Experts of a small language model: vocabulary 14120, a softmax router.
Below are experts of layer 9 (counted from 0) of a mixture-of-experts language model. Rows are named router (the router's row for the expert), gate (a neuron's input weights, with its number), up (a neuron's input weights, with its number), down (a neuron's output weights, with its number) and show model dimensions 192-223. Each number is 128 + 32 x the weight over its row's rms, rounded and kept within 0 to 255.
Before each expert's rows: a language model's description of what the expert responds to; "comes after" lists some tokens at least twice as common just before its tokens as in all text. This comes from a sample of Wikipedia text that the model never trained on. Tokens count by the router's weight.

# expert 9
Sentence-final periods, list-item hyphens at line starts in infoboxes, table pipes, and colons after field names like "Genre:".
comes after: "\n", " |\n", ")\n", ".\n", ";\n", "==\n"
router [128 114 114 116 185 132 132 152 146  54 105 141 170 173 187  96 106 120 104 149 127 139 167 100 128 149  84 151 100 159 131 145]
gate0 [158  99 153 145 225 101 144 118 119 114 141 123 137 128 147 105 113 133 112 207 116 133 162 112  54 116 121 156 114  82  65 138]
up0 [133 155 137 145  95 151 121 136 137 237 121 150 168 152 137  92 150 121 106  78  72 165 128 123 118 148 119 163 141 149 193 161]
down0 [117 147 201 155 166 164  82 117 109 199 121 102  83 120  96 135 116 130 168 115 119 139  96 134 141 101  72 129 133  75 136 118]
gate1 [155 205 153 179 109 139 179 125 116 135  91 110 160 173  92 105 115 146 163 100 106 163 122 164  76 138 157  84 131 166  95 134]
up1 [170 120 182 150  97 207 147 115 141 100  85 113 153 124 138 104 165 113 104  48  95 120 133 119  59 115 133  91 113 124 129 151]
down1 [ 90  88 170 161 165 127  91 113 196 115 114 169 136 132 158 149 157 146 142 106 160  49 120 117 147 113 160 151 122 141 186 129]
gate2 [175 111 155 186 125 111 166 167 127 102 134 138 119 123  45 171 136 110 142 129 135 102 117 114 152 129  78 126  55  89  46 109]
up2 [142 151 107 147 118 129 122 157 113 156 161 168 175 204  82 138 165 160  95 164 141  50 145  98 161 104 127 113  58 166 106 112]
down2 [ 88 151 126  94  90 146 141 145 143 128 146 126 143 170 145  93 143 146 115 115 134 140  87 138 114 101 168  70  74 202 137 132]
gate3 [127 165 170 135  79  90  94 103 119 199 112 115 134  88 165 110  92 114 110 150  99 132  93 104 168  66 152 193  94 143  99 132]
up3 [147 118 136  85 131 118  71 144 117  58 109 124  78 117 199 136 157 180 112 118 160 159 141 120 120  82 108 196 143 127 114 182]
down3 [118 117 132 130  84 158 150 127 160  87  78 157 147 179 138 157 147 124 154 109  74 122 133 144 124 102 160 137  80 109 102 113]

# expert 7
Head nouns right after the, his or a, often media or place words: album, song, film, town, name, death, role.
comes after: " the", " The", " his", "'s", " a", "The"
router [ 96  94 108 132 132 170 141  49 145 111 127 102 138 165 147 120 180 115 177 191 161  71 195  91 112  67 143 161 137 207 155 133]
gate0 [166 119 141  45 136 152 126 108  87 153 126  94 166 138 165 186 199 111 116 122 164 155 112 112 106 131  87 106 118 167 160 133]
up0 [ 77 117  96  76  94 105  39 157 137 151 162 134 181  86 138 140 185 170 143 134 140 111 105 170 138 115 114 123  94 128 164 105]
down0 [137  97  85  93 100 165 154 134 100 125 148 142 156  86  72 112 132 194  93  48 168  94 128  72 102 114 150 151 117 109 161  92]
gate1 [ 93 130 115 109 148 105 103 153 103 138 128  94 101 116 169 161 151 152 138 104 131 127 150  98 142 112  79 113 128  72 104  80]
up1 [156 107  92  84  92 144 128  76 168 117 134  70  48  93 125 151 112 154 151 137  95  80 181 117 141 115 108 112  96 172 156 151]
down1 [170 156 193 163  84  74 122  89 115 107 162 148 124 167 191 166 123 125 119 148 137 124 137 165 147  81 112 100 115 180 191 166]
gate2 [160 135 131 127  80 102 126 185 183 116 135 111 130  98 106 114 151 124 108 139 170 141 160  35 154 145 132 139 136 151 193  58]
up2 [171 148 197 164 154 130 128 196 114  96 128 165 156 141  84 131 127  93 175 129 105 108 139 119 199 109 123 141  89 102 132 160]
down2 [122 131 108 110 156  71 151 100  85 145 113 138 163 161 170 122 187 169  97 129 127 152 110 143 118  42 106  98 125 137 157  94]
gate3 [113 100 148 229 115 104 154  91  74 140  99  79  92 115 151  98 107 115 172 108 111 116 196 116 204 173  97 115  92 101  88 134]
up3 [151 142 104 145  85 160 125 104  76 146 120 112 126  74 162 139 174 104 157 123 106  94  96 123 114  87 104  78 163 171  88 106]
down3 [157  54 101  72  82  49  76  73 144 155 139 121 145 105 113 126 122  81 148 132 176 133 135 147 148 107  92 138 193  85 133 109]

# expert 13
Digits inside years and dates, such as 17'6'1 and 20'2'4, and word pieces of Latin taxon names in taxobox lists, like Cono'ide'a.
comes after: "1", "9", "0", " ", "2", "8"
router [131 126  53  93  96 156 103 175 142 137 153  77 153 138 157  63 114 200 175 180 151 110  78 103 131 187 133 156 132 173 137 161]
gate0 [128 121 143 112 128  75 141 132 120 152 122 106 133 173 115 116  91  81 125 171  98 119 160  96 129 136  57 112 181 190 167 158]
up0 [123 141 158 115 137  84 118 102 122 124 205 137 148 158  91 135 123 104 125 158 102 167 154 129 155  96 110 161 147 167 101 120]
down0 [126 161  62 147  97 174 130 150 133  90 144 128 144 132  99  94 129  88  99 113  86 117 110 153  80 101 220 138 139 105 133 105]
gate1 [134  91 133 103 139 184 184 140 145 148 130  94 148 157 150 137 116 152  50 180 145 136 160  91 107 132 107  97 117 112 153 112]
up1 [146 128 124 165  90 135 192 117  60 176 142 153 109 148  69 137  96 112 103 114 152  92 164 108 150 128 152 164  80 105  83 177]
down1 [ 58 117 101 162 136 134 157 133 149 135 151 163 132 180 130 127 130 141 113 102  81 152 203 109 148 172  90 131 103  89  97 217]
gate2 [124 158 148  90  69 129 178 113  68  76 173  87  58 165 111 103  88 110 152 117 126 107 144 119  77 125 118 117 149 159 109 144]
up2 [135 121  84  84 104 128 145 127  68 137 122 111  86  97 110  72 190 175  87  82 130 117 145 125 152 135 122 145 138  94 140  95]
down2 [ 67 169 142 103 135 166 183  78 122 126 102 149 136  83 157 104 123  99 116  83 117 148 183 173  98 112  91  99 156 122 195  71]
gate3 [135 164 142 139 135 136 156 124 108 145  65 144 156 184 160 132 153 154 124 139 118  94 106 124 135 194 103  93  93 124 136 126]
up3 [113 142  94 173  98 145 170 124 105  77 130 166 147 133  97 112 163 187 183 171 102 170 170 132 177 113 156 118 110  56 145  63]
down3 [105 133  88 147 129 119 113 119 166  67 162 168 142 113  98 151 122 189 143 106 148  63 100 113 114 120 176 133 153 108 216 149]

# expert 14
Header words, table pipes and starts of terms in sports tables and sections, such as Apps, Goals, Cup, Ligue, Seeds.
comes after: " |", "|", " |\n", ";", " (", " in"
router [112 108  83 154 125 119  74 136 116 152 170 134 144 181 103 145 184 113 126 137  54 104 138 144 127 121 103 112 105 179  78 155]
gate0 [103 101 180 134 127 124 100 126 127 147 152 207 103 126 124 142 185 113 126 156  98 151 171 107 150 168 109  79 172 156 157 112]
up0 [175 140 109 144 125 139 145 137 130 148 124 155 164 127 110  95 117  75 169  86 109 107 134 103 131 192 118 110  92 143  94 100]
down0 [116 172  84 117  57 122 152 117 160 154 170 146 106 121 201 162  99  96 109  83 139 144 129 200 114 112 143 169 179 140 150 141]
gate1 [164 125 129 144 112 147 209 104  86 100  51  87 122 167 106  93 138 136 152 156 122 149 161 158 166 143 102  87 134 130 129 146]
up1 [129 140 122 139 146 141 101 118 155 161 186  92 159 113  66 177 143 112 125  88 121 155 147  84 170  93 135 145 153  90  97 103]
down1 [141 102 164 110 120 157 146 137 155 143 185 145 124 119  89 156 147 155 146  79 150  98 148 142 158 101 126  99 139 110 148 171]
gate2 [115 142 128 151  93 133 122 173 129  99 111  52 178 152 107 152 106  79 125 117 124 129 129 113 103 118 101 144 148 136 109 117]
up2 [112  99 142 130 138 153 152 106 179 128 128 166  86 128 121 100 113 127 152 106 109  95 164 124 189  84 137 115 121 123 183 192]
down2 [112 127 170 131 105 112 134  77 103 122 127 136  93 121 172 151 168  96 127 183 170  84 109 175 136  91  75 152  45 123 149 182]
gate3 [ 39  88 156 121 119  54 126 171  61  78 167 145 121  79 125 121 108 163 107 171  69 134 133 134  76 121 121  80 128  65 173 157]
up3 [ 40 104  88 124 146  92 135 117  69 124 167 197  99 144 130  89  86 125  89 143  77 145 165 119 160 122 144 101 171 129 153 133]
down3 [155 109 124 111 166 127 140 133 154  51 112 125 160  90 145 101 144 121 183 166  81 110 162  97 102 137  73 100 158 108 155 144]

# expert 15
Verbs and participles after was, is or to, and their split pieces: used, located, announced, based, known, contra-cted.
comes after: " was", " to", " is", " and", " were", " be"
router [124  84 148 130 103 141 137  60 150 123 113  73 128 116 131 174 157 186 114 147  89 162 208 120 117 125 123 160 180 113  87 157]
gate0 [154  86 118  62 103 102 121 110 156  84 105 129 193 153 136 138 190 134 156 139 180 195 109 112  67 152 100 167 150 106 170 128]
up0 [152 140 124  86  88  99 149  63 133  84 115 112 109 152 125 179 159 120  92 147  84 165  89 117  84 163 147 119 127  70 150 127]
down0 [112 128  62 124 116 159 167 157 177 109  97 150 118  79 218 107 182  81 116 159 115  45  76 200 124 114 118 131 154 173 111 104]
gate1 [159  68 153 174 175  86 103 177 169 134 170  76 105 103  98 128 135 120 134 132  86 169 163 147  96  68 112  95  94 159  67 190]
up1 [165 155 154 118 100 171 181 168 170 126 128 186 134 159 117 121 142  99 125 129 166 127  85 134 131 108  54 143  96 139 104 129]
down1 [178 121  94 105 128 166 111 139 161 163 157 147 115  74 138 180  76 139 142  98  92 115  79 147 147 105 111 140 101  86 122  73]
gate2 [126 159 118  71 144 123 123  52 202 148 167  95 101 127 113  99 155 150 168  94  85  66  96 156 143  76 105 181  81 122 139 161]
up2 [146 146 103 102 131 111 137 130 142 129 106 126 128 226 114 116 130  88 135  83  94 131 113 115 155 164 130 124  75 152 136 174]
down2 [141 143 140  99 189 104 164 109 166 204 167 194 121 181 143 125  83  91 144 128 139 120 123 115 173 134 164 107  69 114 140 126]
gate3 [191 173 167  97 130 100 176 116 126 118 117 140 104 122 149 144 117  85  83  89 101 170 123 118 145  99 101 134  99 150 104 132]
up3 [103  93  84  65 186 159 151  90 159  92 166 104 145  98 175 155 174  90  74 127 145 105 102 137 143 125 124 103 129  74 137 101]
down3 [ 23 124 134 103 122 148 125 212 148 144 135 113 139 116 140  97 140 127 137  85 120 179 120 156  89  96 130 130 133 141  52 104]

# expert 2
Unit symbols, coordinate marks, decimal points and digits after decimals in infobox measurements, such as km, ft, m, °N, ′, 14.670.
comes after: "0", "5", "3", "6", ".", "4"
router [ 94 137  84 120 150 167 165 135 166 146 151 112 148 137 174 103 128 117 142 117 150 111 116  57 149 115 108 177 119 126 143 136]
gate7 [110 166 161 118 136 157 177 150  92 140  87 147 179 153 130 150 180 173  89 141 145 124 177 170 128  86 124  93 176 131 160 137]
up7 [112 112 130  81 140 135 134 132  99  78 189  96 137 159 126 131 160 123  54 146 138 139 129 111 106  97 135  72 163 108  87 168]
down7 [158 131 132 125 154 158  50 154 145 123 131 111 112 104 118  95 144 140 101 149 154 142 108 129  92  91 108  73  95 145 117  84]
gate8 [ 97  97  97 162 146 165  66 124 162 235  71 112  57 123 152 100  78 125 166 187  47 143 161 140 157 125 148  98 116 150 160 139]
up8 [145 101 112 127 140 138 101 192 156 175  83 166 199 125 120 152 111 166 118 151  80 166 169  69 129 163 110 129 118 150 142 111]
down8 [ 95 125 111 180 157 131 128 121 142 162  59  85 129 177 127  81 126  60 125 134  82 121  72 144 113 165 147 117 134 180  88 129]
gate9 [173 180 113 149 118 119 117  83  84 139 130 153 120  96 116 104 140  80 126  80  50 150 120  64 180 128 175 139  96 114 135 223]
up9 [108 114  89  48 118 116 191 144 144 131 128  86 123 175 165 133 118 112  55  38 162 112 146  79 153 118 165 100 122 119 143 129]
down9 [167 169  67  88 120 146 183 121 109 113 121 112 113 134 161 128 160 130 157  68  76 128 181 182  85 146  84 110 167 159 119  77]
gate10 [199 163 174 147  81 129 167 131 107 126 144 164 118  90 118 119 112 181 139  80 181 103 158 107 158 106 167  97  92 108 142  66]
up10 [128 127 204 136 104  80 212  71 184 139 188 173  90 121 129 129 130 148 183 105 165  71 149 163 113 123 124 131 142 150 105  70]
down10 [ 85 100 188 124  67 163 131 108 135 143 142 111 107 100 158 150 134 133 141 147 198 125 182 127 107 172 172 108 119 149 117 113]

# expert 10
Bare space tokens placed before numbers in tables and prose, plus single-letter word starts, such as s, m, t.
comes after: " |", "|", ",", ";", ":", " in"
router [165  92  83  84 109  96 118 103  89  84 149  89 163 119 145  53 138 101 136 152 102 100 124  83 153 108 157 162 164 108 101 124]
gate0 [ 70 105 122 144 118 137 115 112 152 200 166 106 153 138 160 122 172 137  89 119 136 156 127 160  88 106 152 156 132 115 119  96]
up0 [144  83 151 104 126 166 120 108 199 133 187 106 136 165 146  84 127 141 161 132 189 127  55 138 151 129  97 103 171 147 162 174]
down0 [169 110 177 129 134  53 110 124 102 171 164 193 157 103 115 118 180 149 144 152 134 118 132 133 164 129  95 118 177 179 105 139]
gate1 [ 81 146 144 167  98  54 164  52 130  68 148  99 168 120 169  61 150 161 137 104  94 141  98 163 139 146 131 132 154 133 128 140]
up1 [124  77 119 171 119 101 108 148 176 230 126 110 156 136 109 151 144 160  67  75 110 150 161  96 131  77 104 117 162 117 111  46]
down1 [177 133 148 127 133 155 112 129 127 132 103  84 137 127 168 137 132 135 135  97  88 163 125 157 190  92 116 128 102  93 103 129]
gate2 [124 133 165 126 134 131  61 150 177 144 171 136 120  82 161 159 143 110 136 124  75 179 136 110 177 123  90 128 121 127 164  99]
up2 [105 135 137  96 132 127 155 169 195 152 109 141 138 118  95 116 111 134 145 129 110 152 156 143 139  59  88 155 128 171 118 121]
down2 [175 152 124 182  76 142  65  51 109 167 118 122 133 135 166 164 123 159 100  98 117 154 125 118 134 156  42 124  84 136 138 154]
gate3 [107 144 138 103  89  90 122 103  51 115 146  50  85 178 127 121 156 113 111 152  87 164 149  62 121 119 129 110 118  75 170  83]
up3 [ 88 121 118 133  27 113  79 127 160 108  55  84  59 126 140 175  80 107 111 130 115 153 120  87 102 136  84 112 116  91 157 160]
down3 [172  58 167 181 145 167 130 132 146 103 111 119 124 129 129 124 164 124 152 163 131 107 154 122 109 148 176 149  94 120 140 152]

# expert 20
Table pipe separators between cells, plus clause links like as, although and semicolons in stat lists.
comes after: " |\n", ")", "0", "3", "4", "5"
router [120  73 175  93 139 172  96 132 176 100  98 175 135 176 165 115 119 141 136 125 110 139 111 109 157 102 145 119 146 194 157 159]
gate0 [153 137 144  92 143 129 124 177 101 124 111 160 132 135  80 110  50  77  92 174 109 149 146 179  95  99 133 130  68  97 161 114]
up0 [111  78  66 138 168 147 119 157 146 123 157 185 159 150  95  93 136 141 162 189 143 113 111 171 147 182 114 146 106 132 119  62]
down0 [175 125 131 101  75 200 125  52 149 118 209 113 127 147  83 126 132  93 111 132 105  78  98 164 129 136 162 144 164 121 124 141]
gate1 [179 122 101 107 142  96  89  83  90 147 134 134 161 172 168  92 185  78 100  80 116 150  92  63  60  49 170  66 191 152 101 138]
up1 [122  78  95 115 197 107 175 133 110 125 130 129 116 125 117 120 103 120 145  91 152 143 157 129  75 134  90 202 190 154 136 193]
down1 [119 117  90  76 106  84 102  84 191 100  96  97  87 178 147 160 113  99 150 147 124 119  92 178 104 140 112  93 130 155 105 182]
gate2 [189 110 115 122 157  97 129 121 106 105 137 143  65 121 153 140 111 120 137 147  25 164 153  72 145 144 116 148 153 143 149 160]
up2 [163 120 143 103 117 131 117 145 108 141 134 122  76 106 162 106  92  92  99  86 109  93  93 196  88 157 140 191 152  88 100 125]
down2 [143 145 186 127 124 102 147 156 123 125 140 144 151 141 119 106 131 115 144  95 183 177 194  84 142  97 102  98 114 104 136  93]
gate3 [123 133 124  52  95  84 180 153 135 133 150 163 123 109 108 100 187 138 153  70 104 125 178  85 160 127 151 167 159 115  91  73]
up3 [112 155 133  67 102 157 111 131 155 110 157 130 208 158 141 134 110 146 105 153  55 117 141 133 128 120  62 227  98 116 148 148]
down3 [169 114 153 125 168 136 116 144 141 156 139 139 129 111 138  66 109  90  89 147  94 110 106 149 106 109  92  71 143 114 218  98]

# expert 6
Articles, possessives and ordinal or quantity adjectives in running prose, such as the, his, their, first, several, new.
comes after: " of", " the", " a", " in", " for", " with"
router [130 133 149 134  90 123 102 140 154 125 144  90 178  95 105 151 102 139 131 166 107 113 135 172 160 137  82 178 184 173  56 129]
gate0 [152  87 119 113 154 101 136 130 179  71 143 178 112  81 128 168 157 132 175 132  88 141  81  97 108 143 188 104 115 107 156 151]
up0 [114 136 142 119  99 125  67 136  83 170  99 121 115  88 173 204 169 105  94 136  87 119 158 158 169 132  92 126 164 164  98 151]
down0 [130 138 126 122 142 118 156 128 164 101 140 155 157 110 143 164 125 168  98 186 138 143 135 151 110 106 110 127 116  94  88  88]
gate1 [138 102 121 150 128  99 143 151  92  95 161 201 161 186 189 184 147 118 124 126  65  62 134 174  82  70 109  80 178 136 120 133]
up1 [146 133 155  91  81 172 158 118 128 161  94 102 126  87 116  91 167 123 121  99 130 106 107 123 132 114 132 102 139  87  94 138]
down1 [ 78  66 106 113 114 127 101 138 128 120 122 134 166 203 138 155  94 146 157 101  88 116 155 114 104 121 154 139 111 105 140 137]
gate2 [ 73 110 122 146  71 128 150  72  93 144 187 136 128 118 146 167  77 139 103 131 113 111 120 109 198 130  94  71 117  91 134  65]
up2 [ 98 130 154 164 182  52 133 139 129 142 164 136 176 128 128 147 135  89  63 139 147  72 104  75 150  82 107 100  83  95 144 123]
down2 [184 146 111 100 142 170  98 160 108 117 159 138 129 144 103 189  87 129  88 133 142 101 138  90 154 161 143  88 145 125  52  35]
gate3 [ 94 124  79 141  83 114 133 140 108 128 123 171 109 140 113  99 117  96 117 106 111 172 155  62  87 111 121 134  99 157 124 110]
up3 [ 76  69  91 148 155 164  94 162 113 181 165 148 116 136 179 104 179 139  92 167 125 135 136 150  82 187 158 155 158 139 195 117]
down3 [144 126 113 146 139 152 171 121 113 187  78 181 135 123 111 134 201 116 149 116 117 112 119 166 143 146 121  67 131 113 138 186]

# expert 19
Subject pronouns and auxiliaries after a comma, that or which: he, they, who, was, has, also, been.
comes after: ",", ".", " that", " it", " which", " he"
router [126  38 161  74  43 156 122 136 132 138 105 129 118 240 114 179 120 171 164 181 122 143 125 104 102 137 134 112 188  78 132 131]
gate0 [ 81 156 163 123 124 151 163 114 109 133 126 133 102  82 154 142 208 137 143 153 113 106 124 119  78 157 156 133 148 158 127 174]
up0 [149 110 129 149 100 148 156 140 150 158 125 128 176 149 109 204  68  90  65 116 155 160 103 144 122 119 108 135  95 127 148 115]
down0 [176 106 113 183 177 132 149  99 111 167 150  94 119 105 148 186 163 127 159 185 104 108 116 166 163 100  82 110 150 110 145 129]
gate1 [157 148 138 117 159  89 137 116 138 141 142 101 187 134 143 124 118 188 119 168 133  88 150 152 126  87 101  60  91 143 177 148]
up1 [117  98 122 136 146 128 119 126  99 175 159 152 120 145 134 136 119 153  87  90 130 172  96 102 157 153 204 178 162 109  64  90]
down1 [141 178 141 129 147 151 150  46  80 184 111  89 161 131 146  82 166 207  85 154 116 107 111 132 106 113 113  88  65 110 142 128]
gate2 [127 181 112 118  65  95 210 131 122  76 231 109 116 172 122 147  52 147 107 131  95 208 159  96  96 160 158 168 151 136 110  80]
up2 [ 81 134 144 107 129  81  82 119  97 130 126 137 182  69 155  78 146 146 101 132  48 138 160 109  89  98 121 107  47  87 172 141]
down2 [132 147 100 184 153  87 164 166 120 133 150  68 106 137 134 121 125 146 114 131  75 153  96 118 142 120 136 106 182  86 155  71]
gate3 [150 174 133 166 195 146 123 126 107 182 155 152 153 116 126 158 113 119 143 145 160 178 114 136 180 144 108 120 122 112 117 159]
up3 [ 94 152  73 150 141 101 163 136 163  91 211 174 187 128 115  51  98 149  94 146 167 118 178  64 144 183 115 122 105 116 125 155]
down3 [117  77  79 127 101 170  76 164  92 139 169  81 178 129 116 154 143 126 146 188 171 164 156  69 144  93 179 196 132 134 144  89]

# expert 8
First digits of numbers, mostly 1 and 2, in tables, lists and years, such as 10, 16, 2012, 14 August.
comes after: " ", "–", " (", " +", " −", "_{"
router [141 110  51 120 135 148 104 118 199 117 147  84 154 142 177 120 131 170 133 170 183 120  86 132 147 142 117 172 140 133 118 169]
gate0 [211 144 128 138 162 158 115  71 160 130  96 111 163 134  75 120 114 157  98 115 158 160  98 129 150 149 178 133 186 136  95 151]
up0 [181 109 105 174 129 159 104  47 176 122 109 128 157 126 158 213 124 134 109 113 175 104 172 131 155  48 158  97  86 104 139 108]
down0 [227 137 185 122 158  96 108 119 104 112 118  66 109  98 138  58 162 105 129 107  63 194 154 137  82 133 113 154 132  98 107  76]
gate1 [161 156 107  89 122 104 146 121  69 214 169 148 165  75  62 147 146 126 111 154  89 184  92 143 131 147 113 139  91  89 144 109]
up1 [172 117 136  99 154 128 107 207 189 113 134 109  98 172 131 146 147 187 154 102 117 135 152 152 127  76 121 156 137 123 119 120]
down1 [137 146 142 130 138 171  87 151 190  84 142 125  99 155 128 200 136  77  95 141 128 115 139  81 177 147 123  86 139 132 142 104]
gate2 [134 132 103 123 152 113 115 143 133 140  83 166 147  98 106 177 131 191 199 166 109  90 184 134 118 140  93 141  85 106 154 161]
up2 [150  85 158 109 133  87  88 134 157 135 150 149  92  77 117 155 152 165 211  93 149 159 129 131  98 123 112  96 139 138 158 116]
down2 [109 116 143 191  67 124 125 154 133 146 113  95 115 107 134 150 103 145 185 131 156 122  66  97 103 129  66 110 152 149  34 139]
gate3 [145 139 160 139 119 156 133 195 146 117 155 144 114 116 112 124 143 152 138 123 108 104 102  95 164 143 110 164 173 127 150 175]
up3 [102 187 132 151 122 105 156 159 194 131 194 126 106 120 157 105 145 148 114 116 112 113  70  83 118 155 138 135 139 134  72 181]
down3 [119 112 134 126  62 130 154  99 103 145 151 116 143 158 126 108 123  97 151 168 152  60 116 134 147 138 155 157  68 130  70 118]

# expert 16
Final words of country, state and institution names, such as United States, Dominican Republic, UK, Museum of Art.
comes after: " United", " of", ",", " in", " New", " South"
router [114 134 117 122 118 132 162 169 167  81 166 124 122 126 174 105 148 175 121 131  99  99 125 161 127 113 129 174 168 105 144 128]
gate7 [105 115 126 115 107 144 189  89 134  76 142  78  49  64 137 122 156 120 161 157 104  71 131  94 166 165 116 116  89  73 160 171]
up7 [154 143 183 119 110 151 168 127 193  76  98 131  75  91 134 141 109 112 109 160  77  78 155 155  90 161 103 103 147 123  78  98]
down7 [131 149 105 115 120 124 166 149  78 121  99 135 147  65 136 138 154 128 144 166 108 167  75 116 115 114 174  95 133 144 133 141]
gate8 [102 113 120  94  79 150  99 122  90 180 134 150 158 168  57  71 186 163  79 165 128 147 116 114 123  91 120 102  87 130 134  92]
up8 [133  97 121 177  78 106 143 158 107 147 113 145 124 163 134 149 156 108  89 117 119 101 171 158 113 118  95 116 141  66 115 161]
down8 [117 101  98 185  79 143 113 128 136 164 149 120 160 167 162 113 170 133 139 116 144 111  89 151 102  57 135 116 113 155 103 152]
gate9 [ 91 132 203 199 147 118 157 102 116 150 186 147 159 152 111 132  84 106 180 132 157 146 138 121 150  95  84 116 112 117 148 160]
up9 [110 115 122 111 130  81  60 138  83 144 100 121 135 146 155 172 139 156  82 138 120  80 152 107  95 133 186 130 186  78 101 129]
down9 [103 120  88 101 168 145 133  95 100  96 157 167 132 130 185 200 133 144 149 144 150 123 168 167  90 175 124 104 159  71 158 120]
gate10 [ 75 163  96 168 118 163 138 103 127 127 138 183 108 108  92 122  81 102 146 127 152 137 103  62  91 160 160 132 135 126 129 135]
up10 [156 141 146 130 146 100 137 211 117 118 176 122 116 145 136 138 148 127 143 112 118 125 188 145 159 128  64 137 105 135 105 160]
down10 [121 120 131  98 117 169 120  92 105 193 114 171 172 149 105 117 106 126 150  95 137  86 113 137 120 143 123 143 160 110 155 138]